{
  "n_layer": 14,
  "d_model": 256,
  "n_experts": 64,
  "d_expert": 64,
  "activation": "swiglu",
  "moe_layers": [0, 1, 2, 3, 4, 5, 6, 7, 8, 9, 10, 11, 12, 13],
  "normalize_top_k": true,
  "router_noise": 0.3,
  "vocab_size": 4096,
  "optimizer": "ademamix",
  "lr": 0.000609,
  "beta1": 0.9,
  "batch_tokens": [32768, 65536, 131072],
  "steps": 5447
}
Below are experts of layer 4 (counted from 0) of a mixture-of-experts language model. Rows are named router (the router's row for the expert) and show model dimensions 0-255. Each number is 128 + 32 x the weight over its row's rms, rounded and kept within 0 to 255.
After each expert's rows: "mostly gets" lists some tokens that are sent to it at least half of the time; "comes after" lists some tokens at least twice as common just before its tokens as in all text. This comes from a sample of Wikipedia text that the model never trained on. Tokens count by the router's weight.

# expert 6
router [194 165 128 160 115 119  80 135 148 143  73 108 188 123 138 146  64 154 100 144 159 135 125 168 182 169 175 149 144 114 149 165 182 172 169 117 153 106 116 125  96 132 143 106 141 147 112 134  90 112  95 163 130 120 130 137  62 157 102  98 119 141 150 116 142 111 147 135 108 112 118 132 148 116 114 142  93 142 161 151 142 130 138 180  95 150 105 145 109 173 165 153 165 137 163 117 131 111 128 146 122 104 186 188 164 134 104 171 126 196  71 109 178 172  68 169 181 124 168 149 136 156 128 117 142 112 156 112  97 174 124  71 163 134 148 167 175 119 134  85 132 113 107 125 175 103  81  70 144 129  87 150 165 103 192 172  90 142 132  92 127 146 138 136  98 126  99 100 149 141  79 106 126 180 154 214 140 139 125  95  90 155 111 147 155 140 121 183 106 150 152 102 112  31 186  78 123  85 168 155  89  86  81 110 119 187 143 123 164 106 155 184 102  94 124 164 166  79 183  78 110 122 113 138 157  97 119 136  99  86  99  90 151 101  88 194 138 159 132 130 111 160  72 132 110 132  93  87 103 198 110 133 191 149  94 181]
mostly gets: " was", " is", " been", " became", " began", " were"
comes after: "\n", ")", "4", "3", "5", "6"

# expert 28
router [169 126 109 171 116 112 179 129  83 145 159  97 174 117 116 123 150  91 111  82  78 117 167 143 122 143 162 125 163  86 124  64 150  60 162  79 136 153  62 132 181 101 143 106 141 131 104 150 151 132 161 128 101 115 116 136 183  82 132 131 112 197 124 130 119 116  85 121  91  99 106  91 126  73 103 128 116 104 162  87 123 122 115 152  87 110 115 173 133 103 171 201 126 134 184 110 120 174 108 159 179 106 102 115  79 110 140 125 125 153 141 147 105 190 145 169 104 123  69 165  81 147 121 190 143  90  75 124 132 102 172 120 142 159 129 145 145 161  76 157 126 103  78 136 133 108 119 104 169  87 108 105 153 107 119 135 152  89  62 135 132 125 197 116 113 133 135 141 157 112 121 175  86 133 114 179 122 155 155  98 141 122 122 104  84  93 137  82 119 130 130 106 102 126 145 119 162 122 132 173  85 137 140 152  98  82 185 137 140 173 103 125 131 130 127  88  83 103  73 174 115 184 141  87 160 163 172  93  82 198 176 162  51 101  49 112 118 183 113 177 117  84 157 127 165 163 113  74 179  56 165 120  99 155 163 161]
mostly gets: " ", " res", " desc", " acc", " recogn", " cult"
comes after: " |", "|", ";", ":", ",", " in"

# expert 33
router [ 92 119 147  72  98 112 152 110  69 166  83 176 156  97 143 102 135 114 148 103 135  97 135 136 141 131  99 162  74 167 148 191 115  98 110 163 164 179 109 115 186 100 124 100 135  98 159 118 116 185 158 147 107 126 205 146 143  85 157 181 126 131  88 118 123  87 117 135 111 104  79 157 150 132 106 180 133 149 158  95 122 107 167 154 137  66 114 120  72 141 120 117 107  74 136  91 141 126 177 105  98  74 119 127 124 163 150 136  94 117 102 140 149 137 122  79 109  98 105 135  82  94 149 135  58 135  74  73  40 115 126  94 132  97 122 167 103  86 123 149 120 119 135 160  55 103 135  90  92  94 156 165 146 153  80 132 150 179  67 135 118  59  95  65 205 143 130 115  90 125 113 127  97 135 113 105  89 103  98  58 150 153 167 141 124 167 157 147  80 126 123 115  58 154 131  66 105 186 139 120  98  96  73 136 128 146 153 159 169 159  75 123 143 111 165 167 131 176  85 137 124 146 111 173 131  85 182  84 104  68  83 138  80 120 118 186 161 109 149 118  80  95 151 148 122 159 118 106 159 130 124 120 154 144 109 154]
mostly gets: " stud", " sett", " att", " dem", " techn", " foc"
comes after: " the", " a", ".", " was", " The", " is"

# expert 19
router [ 72 172 133 118 142  77 106 142 165 113 107 138 119 131 151 151 162  60 148 139 125 142 175 105 124 117 156 155 164 158 144 120 102 150  81 170 129 109 119 151  91 110 127 192  89 135 132  94 110 148 128  63 147 176 142  73 113  80 101  94 108 153  93 189 209 123 141 139 123 137 106 132 129  95 159 119 126 177 167 148 159 130 125 170 109  55 117  45 171 135 113 138 129  71  90 113 154 162 159  69 116 124 125 102 150  96 111 170  99 131 126 107 105  90 115  87 165 127 174 131 129 130 137 124  90 140 147 139 122 149 147 162  92 139 119 152 121 132  91 125  56 111 115 127  88  69 127 158 106 107 175 154 119 150 166 114 124 139 163 175 157  92 172 171  44 162 137 109 144 165 150 100 133 151 112 110 167 141 114  77 134 103 105 110  83 143 208 126  99 113 128 105 156 144 139  77 110 167 139 133 119  63  94  86 148 139  82 141 126 120 125  87 140 165 148  41 114 168 159 134 182 143 157 130 133  78 174  74 103 137  84 109 163 198 147 206 161 130 105  73 129 118  81 145 169 116  53 177 170  85 128 118 167 136 176 122]
mostly gets: "5", "7", "0", "6", "4", "8"
comes after: "2", "0", "3", "8", "5", "4"

# expert 59
router [108 132 156 164 134 128 145 123 124 177 121 148  83  97 179  58 121 108  77 138 118 141 137 128 131 131 106 209 145  52 135 138  95 173 118 154  93  55 124 146 122  81 124 157 135 101 129  89 145 118 169  64 140  97 112 132 126 136 128 117 115 130 128  94 114 102  90 124 112 113  88 142 128 103 136  94  94 183 114 106 121 107  89 116 117 124 184  76 172 122 114 188 101 108  84 161 182 119 123 141 104 119 218 117 109 159 246  91  92 134 100 188 115 122 157 121 150 154 139 117 175 111 126  86 162 162 133 155 126  95 131 133 129  72 128 131 133 101 155 146  83 121  78 119  88 107 177 175 121 158 129 182 151 136 156  90 142  97 168 112  93  83  69 134 151  88 148 173 125 111 127 107 181 144  97 103 101 120 128 114 152  95 104 144 214  91 123 146 115 151 141 110 101 144 121 149 150 100 135 104 145 113 121  82 118 124 125 145  97 124 178 105 123 124 180 103 176 155 125 216 175 124 113 115 110  64  97 157 180 120 132 158 115 126 122 188 190 104 162 164 119 174 131 179 150  93  94 117 190  81 131  72 145 108 119  43]
mostly gets: "″", " million", "vironment", "ST", " lb", " network"
comes after: "0", "8", "1", "9", "7", "6"

# expert 34
router [137 134 143  97 162  96 162 139  78 118 122 201 164 109 152 107 153 122 124 201 148 180 171 154  99 155 127  98 111  76 165 102 125 101  68 153 192 138 155 114 173 149 161 156 118  96 128 125  90 167 143 122 125 117 132 118 137 130 190 154 148 162 106  92 124 159 154  66 167 125  79 156 112 149 141 142 101 103 172 116 170 117 153  50  79 122  85 195 117  91 110 217 165 157 121 147 115 158 128  76 177 199 101 118 128 179 157 142 112 168 119 142 145 161  90 175  69 164 119 148 143 111 155 153 146 116 109 113 106  99  99 192  67 161 148 131 137 135 107 200 163 112 133 122 173 118  81 173 172 117 132  83 122 122 125 120 101 152 123 101 149 133 170  70  97 138 160  94 174 110 106 129 142  82 122  69 129  81 145 163 132  58 124 137  85 103 150 130 112 130 120  89 185 124 101 141 119 163 142  89 131 140  93  84 164  83 205 100  88 134 105 108 170 168 105 153 151 128  98 103  90 136 111 147 143 153 118  80 130 120 119 175 102  99 123 115  82 130 147 160 160  93 153 168 182 111  99  56 116 146 158 123 133  59 120 119]
mostly gets: " o", "epend", "*"
comes after: "-", " (", "'", "–", "/", "%"

# expert 45
router [178 121 129 121 108  91 153  35 104  96 145  59 128 112 141  67  92 106 122 127 136  66  99 118 148 179 119 101 132 107 130 128 157 138 124 104 129 157 194 110 153 138 169 139 170 147 167 144 101 126 143 136 148 180 155 178 165  93 136 139 163 175  94 107 101 149 115  87 108  88  69 187  93 103 132 169 144  93 150 190 111  92  96 120 102 116 105 166 144 130 105 178 122 170 137 147 145  96 166  28 142 161 125 142 176 154 140 105  88  96 105 127 199  86 160 179 128 142 140 103  93 126 100 154 133 150 115 132 122 124  57 104 124 160 149 142 141 109 107 137  53 118 137 178 150 152 115  44  72 146 117 164 114 149  96 109  80  90 132 121 144 131 108 114  90 169 100 119 154 104 142  95  65 178 132 105 149 137 168 112 161 106 158 140  31 127 104 126  77 108 120 148 132 151 171 197  97 104 164 157 139 119  88  92 140 125 105 152 175 143 144 110 134 135  63 111 106 130 157 123 137 169  75 177 124  56 175 125  65 125 139 139 109 157 107  97 126 119 143  89 114 119 100 104 209 145 135 120 114 115  99 171 125 159 145 157]
mostly gets: " they", " them", " found", " They", " It", " ord"
comes after: " ", ".", "0", "-", ";", " that"

# expert 27
router [113 124 129  92 136 148 104 121 174  85 146 158 134 159  97 168 103 173 150 156 172 202 160  78 141 118 120  96 168 149 100  91 191 100 162  95 100 138  77 120  96 114 141  61 145 115 143 174  91 106  96 133  93 159 113 141 140 129  70 135 183  68 164 155 101 169 196 122  81  93  78 101 144 186 101 130 159 109 114 113 105 178 135 103 100 160 157 134 131 105 165 163 111 135 115 144 119 108 105 120 147 113 111  94  99 143  89 171 158 204 161  93 148 116 114  99 132 138  93  98 115 139 134 108 135  93 133  95 109 130 135 126 140  89 169 138  59 122 168  63 112 153 151 126 176 167 134  83 108 180 159 107 141 147 110 144 103 131  91  82 128 128 150  65  96 128 140 123 124  96  80 143 109 115  92 170 170 131  95  68 138 136 131 179  95 126 131 146 135  99  99 168 143 179 181 149 105 147  99 160 154 163 117 187 151 166 127 138  88 177  69  96 144 145 128 151 175 148 117 237  91 180 181 171 138 138 129 112 189 108 108 141 176 118 150  98 139 121 121 138 173 131  57 117  78  46 181 143 137  94  96 130 132 114 155 152]
mostly gets: " C", " F", " B", " M", " O", " Z"
comes after: "-", ",", " (", " of", ":", "a"

# expert 7
router [ 68 170 198 179 147 133  98 136  98 118 181 118 116 167 129 156  71 158  98 139 113 170  83  74 160 138 141 165  94 127 178 122 103 162  95 155 147 118 129 119 136 165 147 163 148 116 151 115  72 184  71 119 137 154 147 116  94 149 131  73 159 107 101 161  88 175 152  97 142 184 163  79 160 114 160 152  93 170 119  56 188 118 176 109 117 116 118 179 102 150 124  99 181 119 104 122 146  98 168 151  91 158 166  82 128 142  88  87 141  97 153  89 125 108  65 182 147  54 115 108 143 135 152 122  82 144 134 143 110 152 117 107 130 136 121 104  64 132 111 188 113 176 172 123  97 137 134  99 161 133 150 178 103 171 118 146 163 109 158 178 147 152 126 103 132 115 146 226 103 113 170 123 164 120  64  97  86 166 103  99 138  87 125 126 107 109 102  82 123 115  77 134 165 167 165 127  88  97 153 116 176 131 105 178 172 167 134 151 207 104 157 103  79 110  87 100 149 147 130 185 131  85 138 100 160 112 100 169 125 158 160  90 101 157 121 129 122  80 191 146 167 145 180 137 163 112 120  90 104 117  92 121 138 136 140 130]
mostly gets: "0", "9", " early", "ilitary", " sur"
comes after: "1", "2", "0", "9", "3", "8"

# expert 15
router [113  94 139 112 121 136  89  86 182 122 176 134 108 149 116 141 154 131 127 180 154 132 135  96 110 115 117 104 163 108 113  86 164  91 168 125  85 116  89  87 108 168  91  75 175 125 137 144 133 125 127 141 175 130 126 141  99 109 109 160 146  73 217 189 162 183 152 122 142  51  79 138 172 178  68 121 160 112  99  83  83 201  81 132 101 169 122 108 150 121 106  92 100 117 126 109 111 136  82 167 155 148  82  99  97 150 137 152 170 130 162 122 152 154 157 127 139 120 100 101  93 158 170 137  89  82 157 102 131 112  84 111 140 132 141 150  87 120 203 111 123 199 124 133 161 161 134 147 100 190 121 126 104 183  91 158  47 144 119 161 105 109 162 111 118 143  95 147 131  48  90 134 103 131 129 138 200 131 102 116 146 167 108 193 137  83  82 170 166 118 114 176 147 159 113 158 135 165 112 159 124 107 142 192 151 188  72 114 103 167  80 101 134 143 168 134 141 108 171 186 104 164 181 170 152 148 138  87 171 131  89 120 198 105 152  82 111 135 160 146 123 145  92 152  99 101 120 153 128 158 141 179 111 133 113 109]
mostly gets: " Al", " U", " An", " O", " R", " V"
comes after: " |", ",", ":", " the", " of", "-"

# expert 41
router [127 165 186 131 124 110 128 141 153 151 101  88 151 170 120 161 181  93  96  90 141  84 144 125 106 117 164 221 102 176 118 101 176 129 179 121  89 157  91 124 132 136  47 112 178 147 159 160  83 112 182 132 128  89 168 176 160 178 108 129 159 139 143 107 101 107 111 109  96  86 163 109 179 147  75 140  91 160  85 145  91 141 103 121 151 108 173 171 162  92 111  96 145 118 176 152  83 168 117 134 112 143  87 206 121  79 146 154 153 117  97 134 126 174 154 110 132 155 106  96 105  89 145 128 106 181 151  93 129 104 127 111 152 108  53 179 119  99 156 164 180 124 130 101 117 121 201 137 157 152  94 153 138 119 139 103 171 139 149 150 172 138 136 117 124 131 143 196 142  93 105 188 126  96 102 165  80 147 115  93 111 169 161 144 151 123 129 166 108 110 146 159 116 120  90 168 163 135  92 100  91 132 181 138 118 182 144  99 141  88 162 137  64 108  97 158  93  76  56 220 120 161 136 131 118 179 125 112 141 117 165  51 108  83 149 148  59 144 154 128 122  86 124 106 138  92 109 177 168 142 159 148 145 142 126 146]
mostly gets: " t", " b", " f", " s", " p", " h"
comes after: " the", " a", " and", " to", " was", "s"